From a checkpoint of a small mixture-of-experts model trained on Wikipedia.
Size: 14 layers, width 192, 27.7M parameters.
Experts: 24 experts in each of 7 layers, 1 pick a token, a softmax router.
Below are experts of layer 7 (counted from 0) of a mixture-of-experts language model. Rows are named router (the router's row for the expert), gate (a neuron's input weights, with its number), up (a neuron's input weights, with its number), down (a neuron's output weights, with its number) and show model dimensions 0-191. Each number is 128 + 24 x the weight over its row's rms, rounded and kept within 0 to 255. Numbers have three digits each.
Before each expert's rows: "comes before" lists some tokens at least twice as common just after its tokens as in all text. This comes from a sample of Wikipedia text that the model never trained on. Tokens count by the router's weight.

# expert 22
comes before: " ", "0", " Party", " N", " S", " P"
router:164111130133113150094107113127148127148160104146160095087098181136093104097135148122137112126154152082130124106150119097117161151124149096144151161127103129121157124145116103109111099108091144090106086146139089119126138097120119144149121145098128117113156122153165135147132111073076127102106159139134110166120081134106101101141104115131110165123132166128090111098107127121101134105120122159111096129122171093143127135162140103123133153079113104178156125131130110173125144097116074098138124136114107114136111090098100150105134114105183121165153107117131147092144151128075114097
gate6:124104109146154168106173118149111105147102140098094093145121094130131128098157169062085135148096101136143102119121139184105115161152146123131095083128115152152128118141093118108131091109115121095111178149129167175149185127137147092120126144147121140089143110124159149148105127115129152142169102149108150115146103159166107115123116154197167120122153107139131115115153147114143146152153101112151141145141095100101123145102134077104120167143127124166109143122125121088136143137117113133120125157088146101150148098120127099136170112095126120099110155136120122146149153088119139101
up6:113135097110155155135135125142124118130165060140153117107131136127132144114116162149101120155139084125140112120092093153103136127145153141122125171134099115161132107142156149098131110124111142127145128142122134117149070146162161084117121129135098128122147125121189148130064136152139127141181126118141122141163127097146126126130088147163135138103106117141143158113103120141132133151126108152123184093159134144129125141118127100086141146135131130213132108140114152072141159150128165122129123172086173106111169081134115130129123176069101163134150151115115130087164133140135114128
down6:100157110137126108125151137127151152093135093109094100124137136164140151149100128120142123100097083073173115142136173140117158112125136129125159130083136107151129093171126123136133162119082116155141174112102162130104060124086154133126110113118161133114103153126135140097134108119151146158113105117141155138119131085143140135103138127147170145096111166086152114134143122123143115099131111160128155128153143137157126111150123091103106095137161097155155177147084120136101160094133097090156142152140093138166113122114146118125097112136100067112136150160124169107148157156130165143
gate7:140144151118141114151182105122157122145131136129184115044129114149133112163124106143100134131137152140128120139146110132150162112138166137143109134139142131097086163104105146113094158123124177079135119118157152123105066158127164141109111141126126158088116133104144108146094128113113144137156046124121123124112169114115127101113168140107094134141135139096143127088123113132136148095125098115124115108126145109133148142120123102134117147160194131149156151114136126122120175195120149117120122110121178099172167099122121156125169134125132114092119129115143111163103143098095116115
up7:104088122136121110110136144092086123088190150112129123139141116125121125112136121128123128132145141134106137129148150172158172147152140167104095115127146137151167135139139071114115109108135123090175118133138137153121125130125150158108129094131133132133114132114119118177133120175119104142102141145167092094106156118085074143136128161156089140132135137135094126108123150116118170109146135179089120081144141152174168077102132103143137105124148128121136131090161113151069142094161142127140134120166125129166115149105149087143084123089141115132132098140139121111118056103107145138
down7:124106105164103121138142067114166129157151110172101137155116149129128126150118129142102117124129135168164130136136131151133153138158135089133097137130133121103140147147154101058140115123111135130168128125113124100144100104117140120111094109151110140119127095102142085145130103158140171138101091152116125137131125148156115141120132084173105065121134095113136200170076177089117115110113096144115170122162130108121128150133115116115132127133126137101127140135111148145156147163080112101096133154139076127129167148124159118138131105158123083111142143133163118174074167124127131152
gate8:135115117104134160148104114094090150174159110135105122122111107098106102073142109121181152125145149080075117148069099129125077131129148127144112113122101115103152117160130144137149138157129135123113079109107122112127104113121124106112130153136108150136173132106105135133099137104091122146134091136127168103137160120136113148134162128153135173161145123165158092121162113120091132132134115126145148150137127108124159147113139064092148097084154108155180145119166083141139133101157150117119100084152130161156084148129185103135106100113106107150097141122135136138140142126105136111
up8:165138102145150160127113164136161153107088139149161111132123141116147137160115143126127101127106116118129139101152105140114131154169096154092108159126132121136086086133093083123128119128125160150189131170114155108124147139150108135146130129123111119149150137124180129124129143156134103151146207097103122141140132114135154082155124155111148110100154150137128189146092121154122141098119104151116161110128106165117132154139098143140071148127068121122080135126187108148131161135112109102097156088155143125160137118104155120141086119144140145169098126134125083113144119149134171120
down8:088109123116156062155136142148078121133170114140110123127116143137125128127109118112096134155167083137148140143117151133122141103154129139119143100168137103111138157071083162111101122143139089107119122131109141091138156126122110155146116092125143146096153162148112118127105135121134122125163161132196143135111070131121137130098142128164135141172152144138137131094135183145099119159188103137116092120143162118126140104133147123136147113146117139113130118099139108148104139150142109101176131135082178138109127176127115119154105138057152108140118113088134145101091089147166136117
gate9:100121115084127128087129155188124115142132134086151154128084101153098139093137133119136137118149113118138168104116145135155141130130143146169088133122142158143156124127105071153125122070117118143116107140070101143055136128138107141133160134152166171100140113135105126152163122142154104170127164109140112115127109119136174148123141140111121110098158124132138146138141129156126162105124111146122086200125126118135124119154125136096082133110144104130119130131104107120134107122115063098161140121110159125132176084119117128131105108124156125129204113138124152128113138169120116171
up9:102134166131162130119131120141116151159102139119151096100156179147092170139119088110103104140126171095140055122106115105165103089133141132142087154137132125119106137114142120123102119124112098162150122133117103086121107158126121111059125130114121086128162121137130151101190155162086109167127136087118117153106149151104128139103115149107140140116080130126142155151104157100124148089127136141132126149166106109131135105140100155101149167171119110127121167126145110148142136113151127100100167142142140123096141129130120138095116139108160135081160113146158154092153095160114100163
down9:139162101127139094114119172091104174136138156110125153142138174155139114114155124110125112077127118129145095122120122109167118132135106156153105145148062155122166129094122103145141094113141126144065125121155087127122140086128086112108132125122143108149122126134124156146120154115139166153119160126114123109151122093137147124095130112125116127148106131150169130133164188132112167160155138121143173153092126188105110111160108129115148175105167099151130109110131140103141113067154101112120144143187105162100084126172098140159124099124135119112132151114150121152123124117140099123
gate10:133108153152130086138136136151122116154147123126093149157117131137097136180154132142130093078136150128120147157111125083155126120101129153125112107138092123132155115119125159076101131098113135080138090130065115083115099105126165127110131140153096145123149123147104114133168126126124155117130139141159132150122111161134208148100116090124183116179154135160146150119108110118114114120142107185131099122149075111117144150196131100149124089119120098134089160144154126129149153109128152154107133120154142135154126152119125148129144154109152138145178148140112097128153105136094103097
up10:084149141127107123116127114160116145123164093170108115126153131134096159142099135117153095117141124094092135132113149145128065138155155109117140101129128112127107087116117165134174104138090155178138109151133128114157137118140108154131105148131145106108154129111101112128139164096174136118135142150109093159123106165131142123088117121094149122133146103099044132162134138085126088094137136139079108145156141127099124165148106118095131093106148117160095154109137133159164153155154173102137138093134157128133097148105112147140098117114127121173158089135107151116102129136174101101
down10:141123134104119140120136097105116149111105150142138166110152103203112126104104134115145160117140157134103087110126114153104170113127136115172118147138173095134172117108116165180104113087128137132152121132114152114136142143100177138116153142125137147075128111130115170126110112137132105171098132077095149136101140186111108095162111113127117152117139118150148108121108134161141148143117133108156112148104122115140136097126097108117141139152126174131107141097128109100166072122153118170138155119084139102133176133113114100139138126124132132091148109078106179083174118123159148146
gate11:115114117103175115131120090142169144138155140156105152083115081143125108105146125122112132172114073139109098144082130133115172124166116132133077122124140109095131068123148150125121146123124119101154123121100139154133092119116123133114104110131119162084178116143145122137072113122148094190154081137141125141145107125125159106107142181130142088135102094157198112169144102155142149177116143122136097122103103136114129151114134131146189131135146126113123121114150126138144114161124170154125132093126133122116142111153110103101123171101161138091117132124115130101104118149123154157
up11:095136123123143088150137138114104142146125109135098119090127115100121090120111051169129134139153111116169165126178158136167113127108126122137117176079128136129137124108101178119149089134139142121084116161125148166124093080109164111135139141106141156136102111148126115126145140114139101093123150132138171125146160125112111097135142138108093146130161126129155117142149142102157128137144131108122142139128176143181130143086152093142091114090115141121130084111148113175087108128149106141169087159131136093107169118156106140158124121160144107102153121100148138169109127075119149109
down11:140098131095142162143150145123136135153120177110164109159107124152123128144144106143109114123177160145134133099127099135093150113116142113139130121105154165157140151141115157102144133139121103107103108155120128130104171164189101099168108120163120110124118108142119113154109148136052095105141157117124175142142127127089120138141118141109087167125148123115106106138148122115123170157176124124101097134115122143116145166109169143149077140075130143070192105109156129153080159117158147148164134113127141077132137093125126114162112153113162127119098125155136134113127121132141093110
gate12:116122097114080154100122134158151130149155140141133113133121149141125100162121159129121098096137162141090133123154110073129132129135130114146161128124125149132127094145119099108158126118140111130103133133088086131140182121144120117153138141132102098077141127097116114149142132124130150121104146168134133104158160133102156123076138110104165171189154111161167113123111121142137146125140162141105155108113183059096134131132125120157130152124087100165115153153151118165127104136078100101133176129119140102171084136145110093117131139100147113087122068106154115176110108128139109135
up12:139106106132142163086129096143127104125087122129141112153166087152115096119134110122142087124111172177118109095150139101102149131113154079120110173109128133137095096141119099112146118142137127104176153140122111139144084099132142109093139108107119110069101156149112136124097107138109117142112141150144121114151141091140124119139131144187101144157141124142099127104123126106180138138115100183163120143162117117117131102136110122099157146118125104147137155127131111140121145162108122120097157154125109134156149138122147137112108143086146162163010104118144097118140119151105160118
down12:130098147130127110155117120132118118101124131079103143136133133100160064116142138132157149152115160120163071111126126108126138161157155125095110153102111103140165090137135155100104089104136180159136158100131124145151107133153154118127103117114120138112091129127122114134130135130127171121134127113103115157126125096156105146152155136128180066126129133150135133070156164085119101131136107137156148122162155134125131138114053084134106115129089141132162168108123116114107138108152140108105116140167107163133125137133188120071160104139104129140130161144120082118175172136122112110

# expert 14
comes before: "\n", " The", "==", " In", " He", "==="
router:139138135106100169081100113137146154135154112152130104091085139134113103106123161140151116139134147103132140108154113098105158139137130099134132151118104121095162128144102120133098112103081126087117126158132101129101121130097108139128110161116149129119151090125151157151131108094127158110082156165107097173090089175104107086157111145143112158110153164112101126120105135106080162106108126162107114132113149112126112130134142097130148159086121121182127128139144121172104159093098111096152156133109145116136120103098094138106141086127178127157144105108096153105128168143066115107
gate1:175153165144129116167092137127123146131117103147153112146070104152135168110145118117127112117152108163136134145131096172125132146115147139136137139092130142135146104200144164143150151116093150088130125116121135125088084103151136156091098108109157077103188146127094152117110159104140118138124112119118155155160139156124115146106139155139128166124133130125117154121107111125076141161144069133136111112108103131117142106126165106135140151108082108105167118164143138079137117137112121114126099135098119132132129171107142148106130099147085132132106116114139129034132111158122151113
up1:149183148154168112157142150106164111123112139098125124118127102123094137148097141116144122150153162148120105095113117119113095116090154125151156132102162119157154104111130124144123138123085141117118112136098120152159108131119109111101151117148128090098156138140124110144112135082115074148097103177128120143126118144206139153110133130121175080146136141132130142091125091133079119105102114133122161126097135125090127124105154168130082127166122102137114111193103149109163106135111125072122143144125145115092150092143083090133133130096138141141147128167093117120141138168168097145
down1:132139150165152134145163171125099125134136105119142120147134142106108148155165124162085128158126126142128158127092123114124092125128110108149164138121169176170128134149120113155120141136142153137119152130110154111094077133143121146128098100132151109130112077164103138109134134161114102135080095139123116122150125188162127134130094124193142105112170120124120176147131101093125165135131114138194114117122108169098135087126133124136146113142082160100131147114130110109126057129157121110142126156106127114121095140134127138111111088136081146147092104102086127127143137148056118127
gate2:133144163174153093155133150049160145141124090103126097130159120143109150119112117142085145142120120109118115133108139140166104097130127148200132133117112130087144097123095122128133131096133152162122103128134137108144127139092135113152132147081155164127162129106147142157135136116130115117111150114103142140082157143136132146149130097130163157114121169105095117096148133101136132093105135150083080149119132127139100202178136118144165154134137107132111146147159141165134064102115114101164143161130134125117146119129169170144125123103126112142106129072146112169120155124139108146
up2:117104139153084135129129124152140148161121131144143108081121102106139083123109072132108171149145120138157169103121135150147123101152150128137158150129160128103115141129156096131143143138130149095132141076138107115161132121103130139141159106150111109099104081160088127125090125149146091110131068199141104154161113130136111127089151132100091130122128122104173147102123124122149104116116164105193127118165140098135143087113127086137129102123133139101166085109115145066135119142110154152125120122131130103199150134131107121123096143141108107100162115162135138140132151169119142119
down2:141125072145085118101137110140140132138134134110141092082138126156146098120098139178098157136109099095112151114117135137142116098112108086195144145134101134106107146096097143149185134161128150109049119153125117115115130157120142096162125126131087155106121136131171131092145090137150114110132130110125152117128133112135169141134102143148135134087130093155145162136121125090127124128107146127134115119129143155149130136131080079114157170124120099126135079130164135149143097156109137137116167152170126120099163113160156116112127100138117136078096088091133114158123159149139128082
gate3:125137115105102141154102123175122147108134107109136173111110086137127074147084167084115118128144138138136140129139124132092145110113159124146149093133163126097144153153151086144128143079122143160138118116133109123125122127110150118144113134127166133118130097124163167151168151128146155116118105132105147193084189142136142096121148066115148126140163096099140100152127136153108146111124162130105135154077142123106136120086144107070117140152144113159134126159092129138117130113143101108142121145104079123120085119143139109177105123125088135183079159161125130101110128142152115145
up3:145161137131082134148128089162144123137126103071134094087117107128144138136078112120119129140090128166117131130119122112108126119086128139126110145142136129155167126126160123146154140139097118171139112139137146142115122120090099151162143157124133166137146105134148151130147155150103146105114135089135138150104107128124138160131157071090156114115145099142144112150103139134135144143138137127161151121067093085145094104130118168133083152165117111130190130145116124147088154153128097092148177165082078105126101090134099118128077115171123138138123152105125156102111152160134173151
down3:123126133148156093069118163133125141104143117135129158127123113146141120127139137109081083110136103123112134154141141126110118118157126169122104183109093126141124143173108164156092173097140106109102090116127109149160129143155129115076147094143102124134162148062155153143147138145121116117131115116094136122148143163130120144122109132174124164152110125132129112122164099124141148120085120093124133113096086122126158158112135116154166131106162167127108153141126142135164085099091149135114134140106122124119200181114115103121168125113123065130140159127080158174133099144121122124
gate4:155153144166112120125156116122106106105125129150155115120158162131133156145124146148151081146124109183128171124140131109164143111111136138140146163120094129087111156109136135150100069114131148127085112114110145113082120143184140126171104132097079116147167179090136125115095104109140110126093139151102140093145138105101101144105120134133148121147152170159101137092109099113170140151114112111138130078109109123153101162138139114124119130110113135162118109113083104114170162072135124147111117150150128137113133127097125152130109192130118111132113088142133146148145119080150097082
up4:129136144107152124137079097143159096153083141107092133140107095139114189116121096118111160112134111108157099116153106148083117130123157145146138126131151132144133167135100105111154159133167186127128085126139148127111136106098117167114139141119092091108133137154160103183140143151122151140122106096129127165123127093194156127140171113144154141187103113125134129150129145089126099105114158144107154117081156087106148109116109130102127130132132083132158137142124148140093130132111109097095117136138123110157101124144184125139103120137113084149093114126149105107097175146139113168
down4:139101103086137138174128081155138107183127121118152119094151126132082125092150155137120110093124141081122093116128141157170122108105133111161165105130121129122141119145147152151135107139091133152131111122132138139074154150129108155108139150112125119094127110146143128106149114145093102097154122152166129116098119128134152112184126131158109124135142131125149066095131141105159151119153110155156152180093103134132155089101093125086079125145088167084154081096112102130108118127127152078100103157146137148097104134109121154160136140116132172158093144134141154133120108147153115109
gate5:137156123120170168167104156108145123117122159103197076109085140102136131124122131113136130113088154088102107106161107095137109095141115164157135132148144128148137158132089127144150135099164127108076165134133109188137139124136109105123114124129163125146123124109124093123116095082109123151126149145096131093126119168123107160188106132153164194138123122156153119113121140102100123113082115136152135180143127160121154181161128113092123135145101149142090142101153134140110170120127144131128138100122172119126113121140139133105109104109105120119152105079152134139120139102103097146
up5:129032117126148080103132133123097144152110137142134134132144173110110095118121108107150116120187153110105159130129133141127133124151081091168152138147098133165137110112084091116129146163130134132121094116125126072160133119154173169124142136114122164122099105127163117143097146162114154133144131122131120138063122084102120105129127102107119125141149127077116100131170150136129115133085147089122118161137150119132100101139125152108170088093156119093116136126126124144142118136137141118161104172161146139158087154122114107152166164144141154169093127154113137106133106138121136135
down5:133106147099115135144097166141103143127127175104157115134144066106119134141115107121135085143171120108156108067151098135135130126105142102146123160072158163110144183110074139145127130107136153084127116100156139134121153129120136143148132146138130127152114156148140150168125110155087127093086123151122131125121087127102097130109116142110089134106120134155111088094124125126097128108084139132135089120122150138114133146181213165151137114126108119148123159141117154139046130113135116148124123175135153092139137102124097093155122150121147098102156138116133147125139130143127130146
gate6:156118202174107125132131145153131107132176090145161108134120147129139113138105137107112158128177097120112138127126144137153160110101176133154142114133156136110130144121153140129098100137169103089118093122124138151115134128181102161107141077134141136094185116172065104112121103102107139094147114163141144137076137096141095121133104132091138119129116139125106126126129128099139084132121097138114129125061167112167109154150150126176136078144099121152122121136156110125108140103126109095165109124130138112135100094108133122134147149083143143118176127118140142118131143147119079148
up6:126127100094156093147105151111150156159099169115075141092128158106115139155130089145166139149110111087112116127155143112090099154177102114121116158107123137149141150140119104128128151120104156148128148100150100119127126148121097085143102145107140143145094114117149123134148152158132095141123142079116086083161116157132129154085146158138115153131135107118137114118127087145144155130097169072144144147156074102133148133138140133087168152109096079092131109091115130141124102118121147156104126131123089141123140101124095134132134097122115093156116140148087186143113143105135189144
down6:143101109161146111150148165116146112111163114146151142113091168104110137106157137116153118158093117114095123137126120108109122134111163169134122117133108150156155109119122105180126081120120125140145127129178082147108166087156130095152117124120134081116136107120151099119194140149085123148115142077109150124053139153142126112100157109184122155141140111141085135114150099153124127182117112103129133140133112138129092140139181106119158157148134141134149105132105145154106123137138146107105121171130117089097132117106116133168134143088144115136145138129085172115119110115117148069
gate7:141154121125113106121128142136202133123120097136154115113090116110130118158156090108080092141119115084151122142143139156150177154129149112131160118093129159127144152171108107147185093081143181136115121162125157163125150098117098135138153117137132124085172102088137154152134066132110153130116106154153083147113131100152156116096110124153127118118140139115108118138151130146103150100100164138141117143120136106130084123173168113150121131123107100152115153137140118126128081153114100124158124152126099118121108110154096130112187103123155110153077099121097140119130176134133115133
up7:148159156118129148123123094131114102137133111199089122143143151146131134126124187126185113133140141151142141117140130097095143099127108136141155142135128113205141103128121103080122134145105142119105082114099078148116125132157094088102090115084127143136132146105158125125111149134118138138137136146106124103128113132125135142133104106166159128109116104173090159110134123154153096118132189146112121133137153102149076127095128116103130154069136112136141114127133136158133103112156139115113138125118149128179155110086125140177124152136131109148138128139178063141117142187130159155
down7:178116099114146177112121108130107124117129112137090135108165139158127126163100120124156120096153156109166114174136104077103171115168079114114159136107133175125138082114150147099082180129121145132164138115128118144149109151108093081155114093089139155127149128087126147109116123131152141128167180116098103122124144120164133159144107111151148131090122129153108161141134098104103138120147157108075091132145124119131137169116169107114081120085145107124117116149132091126151150121106153115135179118132111129155131102103112110140135117156126090123168128139151136129115113161133146092

# expert 20
comes before: "-", "\n", "|", "′", "=", "|---|---|---|---"
router:142140149119116141085111138123155151146136094153127092116110129133102112105113128131143132159121132111126138118152103103114161150142120112161139144124111148109142113134102098124105110088107159111107132164166095128113158082102093132128088150099124101137172096146162167151100120107106148099100169140138079128123113170127113107146075132145137148102156161118094097099079133098107144091117149127115122154130162093128085150145148111114157136071103087140134121125141125160096153095117108097144128124106127092139098102120090145106132102102167122166168086103127144107154129125060110122
gate4:106139139122159174141103138142092142110135152157124124125131080138114158148071136121085139190132130117149172154071150165138112154088113105151133119099154144179109096119178159189125152158088135134117143152130120152083123129153120133135116146181129104140142090170129118138110132117118122145157133132100065136123079109146130142128088115141154170082138129081121114126138110112112145112167149129131153133114162103139111115110121103137109130161098097127153127123093146080118135129135120120142109139142168116099148106110140172140129129137118125161151117111099138103164142116115101150
up4:146156078126116103115176121105088125069120125132156139130146122150113127125146126114157113156129112131101127079150115101123128124144118115128124129165152129095213130133119155118104118117117125133141151082141092100170135114082127117141152192121103129102178083139148093117097097125140138135164078147156101150099106135142154137107125156147115120076139136141124101097136123148140105135125147137139120121155147122133131168134111146112156098132181110084087161141131102071166073148101123155151144156128135093120092137113112129128125151156148142140107124155116126156114147106116120091
down4:103128144106118138094104114117102124104144154105095141108128136091121172121142132120108165150122112144153117088191135095112134092140143137150109098179152126119142140107133133175158106138153147102123123133154137149094152108157131133087123155121172098151131092093097108107143179129101117063147163131102138128106114126106096105118128102120148141135112112139144129094141153163127130111143175102164159154114146141146114106138163156153106129093099143088114111125140125113167103132127133132213134098131126104165101125141161106129089129128118172174122117131145152106110078108116144153
gate5:131184151138125137108118114157175140140130111129133164102155159147122122109123135148149151074132184166137117135121132122101135070140094089154123123142119123160141136107105105139122132133119158073114123113140097158126124101138068114126107151140180124137128111130100172132202123134088121077116133157104152129130120105159110117162160081127105195127107121089092136142139122131123139122103156134148129146108117145120097115165148111138149114103123131145104098111129173137157166131132150106136124128136098120155105107104105102123113110101172117138097097123179113129172150118086143145
up5:131135109104130155162154140142164119111145136110102108099131156119133133100152116125126119149121134172145137156120080097100127132124147102084142171122094125154156122112130104106133101144127106148119130131140093134138109134128138122121151166122148148113099121119062186127191116155116126132140170135121143111150094119134173166157130090148096148075137121156113110125104152168132107162122120134140187166169091105115111166124117135114106150105160111118120127060116112113133161120128135141121139137119096156171106100089111089128097134127124153168134129175141163125112145147108184161
down5:142075131130096141146152129162098126118116120181083173119117090116182150106120121128126098126138133136150152133138105168157143127126124110126138082149142163081115132158093128169133126095170130114128152124122103078118143132130138148131176154143109133148099158114156136133172168144133080117139149081139179129152139164104110161118128159119113122089109142129098123122118139196153151068114059101097132134155116154164160153148146126152099143145162127092150131130142121116132128132138129142150145155109133117113146121117144132140148141116129128097100080140133136125120160145141083099
gate6:162124106177128102122100136115114174110138122144128123133126121118120140141159150126173129151128155099107148152126145171154160161125128087115137144144111124141153105128122090127120121061136129052113140114102091144164162121140113118122114107097112140106135091124065096149152103073131128140133130135136084134115088125153163150119125161109113119141173121117170101126121125141168170119084123105100134156168126128157110139130174145146124100120134155126155177165098164110140140137120108130157119175146133116126092112070127163134110131168133104182134115135150114096111122118134144134
up6:150114099119132100139126101155126101130167125127095104144133154120142147091137149129155141131123117076167125143113147084122154130152112176092155114117109144106152135152113129111117138144131104114166110118105166171171103085130179118131072131068123141107126163124148119138124095079182111133127131123129116136131175148139092082121124131110135104092089077121113147148122124083127139129116115109125138162089108163107152140107153178096130122106132124135125121149124158096166123086131141083150116138136130120110104155165111142160130116182090152103126182159117115129108136149148121137
down6:138084131101114086155108086137116104078156102107116117166115080099168111102124101113162129147127131120123149137124125119115132124136053109115142140132110182141124125213101116095085123120110130141148131123092145144140137125143105186131120135124127148095144139112117168194142128146140122134116109119149108106117108115112119143128126138092150157147103094139111137124147151120112118135171133128074132103128091148135111170174129124167106117147128113142156151143150140109118179121163138122140078145129163159113137117122067138133078140150088146118126124149158109148112139097145109118
gate7:102129123123119166104136093154147109106122119158156120148125107133157086129128148100129151140122117117136108156153131064118153117142140146129144131118104118136090136160143082117141140154137123132152110132112149120083123097115088104123123122195101105139156136140087185134112113131141191117119142135158130126107106109129154091113110106167097116113144116138090166137147201127075156141124151148116154167096110141102131090081098124149176132115146152135117157107132109097107131172145104108167107078100150142117130091129147180135131134123118117146117104122167119144101119124155129171
up7:121158135111108081125143137138109175114178089105142128120123116133137157113109139148102116118103160140126113072077134113107128131115109146136134132127140142153161112125158162106136130119124154151089115159100123171103157128107152153108126155093097067121136151122115139113094100135112126119147108141123093127130160108150089145112131152029146149116132087138121075154129117130120136111123123126122163128128162144167107180137145151098109135169111093099122148066117116091092112099143116149098133137119113154109145144157150135117125121186094135181114100121131136125150113134146103116
down7:171161128125085137138126127116131135146144101119114107121059094111152143140132160109119156122116140160099112118100102133146168162137100096108108160134142154110126134155134101110127102135145104127141160139108103083115117122101117140122121163067111147138132136151139180111080102124167152140137133152153123108143159117097159140140131105085085089127110116146103111133093179116130158093123136111095172156158090111107116124120180141139174077167145162120116127155151114135146103150130130138128128095063143144118156151127127129107135136142149099146102138110097119122174157175114107117
gate8:175123143090129131122164172136097123131128145133141156157130112107188124100149146128171137142162122164107135118136127123152154117128098152130141143108106142155133107150141089141072129117130130099050133095140101141157138148114180141136113138089141140141134140155139128109145117080130116125140119116102124126091137158147129110134141138125143135093171160119149161111090132151137142157135102129120116161144086074081120095131130141158134159089126120128147111113087153080113072099090151168120096130114124121125140152119106127117142112099113121114091150164063164119109139139109092165
up8:157130075129125129153174147102123131113095116166134102124168149141133117163136113116103097117141133156154121114113111082115090140154098090132131179122077102141122125126122155122135133139095135126087130101169130086140179159157136121139122144124133120111135101136160127103107106106152137113171155135094133116111135123101133104108147151153125153113130152102188158089125130131146103148136145131165108155128138065125075148144107125141114190105153152134099135112154158105115109119088154150068129167111127124152185070128117113114144132102139094119122160140144152150139137154105114134
down8:116138160141152145158111157080138126151117110165140161127149145081100103085123142094123106116133136157140139162122077135121106134125144163124169129144127147162136183110109107137150090127118144090140142109137104128153142138100084126122125125153071123159135126126152131113125122108091124149159137127128151104102171143147124156116128152162142139143129111135099148103120147134116136139143134107132129141117122100152125113097130168161111171170117117126172178126146170153164105135124135157122148134127086108086129061107177115119145125131138108153093101132060089151184132161115139083
gate9:104107107142161079170122135127130168134111097122124143119136117115130161138192129117104106148134135062131144098164125121148164139144114123138117118134094117124139104109110134160133141156129110137093110115159137101098104130201189113112168117124134147109061127113149161136125130103114110108121175113187125142096133134132118128131094130182126181142101182132074131108130112125126154136124104121119161102116134134144131146113135110115098118123098122142091169123164119169113160126094142099168143101124110112121094150120122168083124125085112114101129114113129145114149132167140101127
up9:134141166152096157130107115117141154102111142130153119166157137140154148099062153107086149096130144168102126132127154155089144106097124113127151101109162136161112136138156107113139114134115136085172125129092114106156150109090097130136132147145128106158150159122126174128127144154104174146162079104122167104145148132103153109105136124097139118146162138136121086093084148140092128086129125143112134125061100102118163100096110170077148105158126126107140121113070115118140130147103138160096122108124174138099164108104108152140108124165108128160136124126119142113109121108143113118
down9:141134153110135113138074146107160176102106078133105118147120137102158116083100096132142133173120119101132161111129147142168106145075117144167122146106141112145112132125099126152120142145152154159141147125114148135106100115168110125175152133107134136108127108129104110176093147125139159150150090098101162152107132175106153119175156073124101140154101114139125121117109118088093126103157142095123147115131155120113086127190150114110116148120107194088142122104101131154125142105149130093164129111118145109130117162121140119129153143118090157106178145116109142114124138145108095093
gate10:159088102100095112089102136133153115150137136123115151112122106118113109085131157092100114122128171114126110127107144173103157137115125148108151133155135157141150154134085102110089174159147125126118138127140101123163141174131153144106151138129141137120131110124104110112173148130135149108124162126118067128124114073117133179117161163102151154102138174118106101104117140168124144127122109123141072167133078108134104146112130114136119185140138149129120135125085169090118126104149154153125106141119133123150090121090171110129103126075163117119175076158115166125112119127125160143
up10:150145124138147139175122129071100111154105119129117142141158129130123127129148104143126112086139073139155074135089094119108120105170125135104111148102135091090115062138105120141145113127125091113139159080160145165099150150119151114081131130133131124128129104181118135120100120121123113136124109139153107112139099138136119095163167153147116123107083148117125121135112181133155086179131163147123135139147151124138101095144181081143158128150105165153120081106146122143134092120120120124138156130117105118113146149117119141144148122135141114096131181092146110205130090128131128101
down10:157093112152130166125145171108130109140122093117116157106108124119142150142117143148091157113116102155127141140114143153151076156129139125170110101146116139122138137123126126145124131102154088127116136132135151090123128110138119153121111115151112124114109058104119128155122144123125107132101120112106146134108148175096119094093111126123118100143131139135142145158102177163140151066137138115153149073139100131139097106145222146136152116135111142107150088098158107171158130126132092120124131123078110153136143112130098107115170119130185086100134067168112159153111138099150148117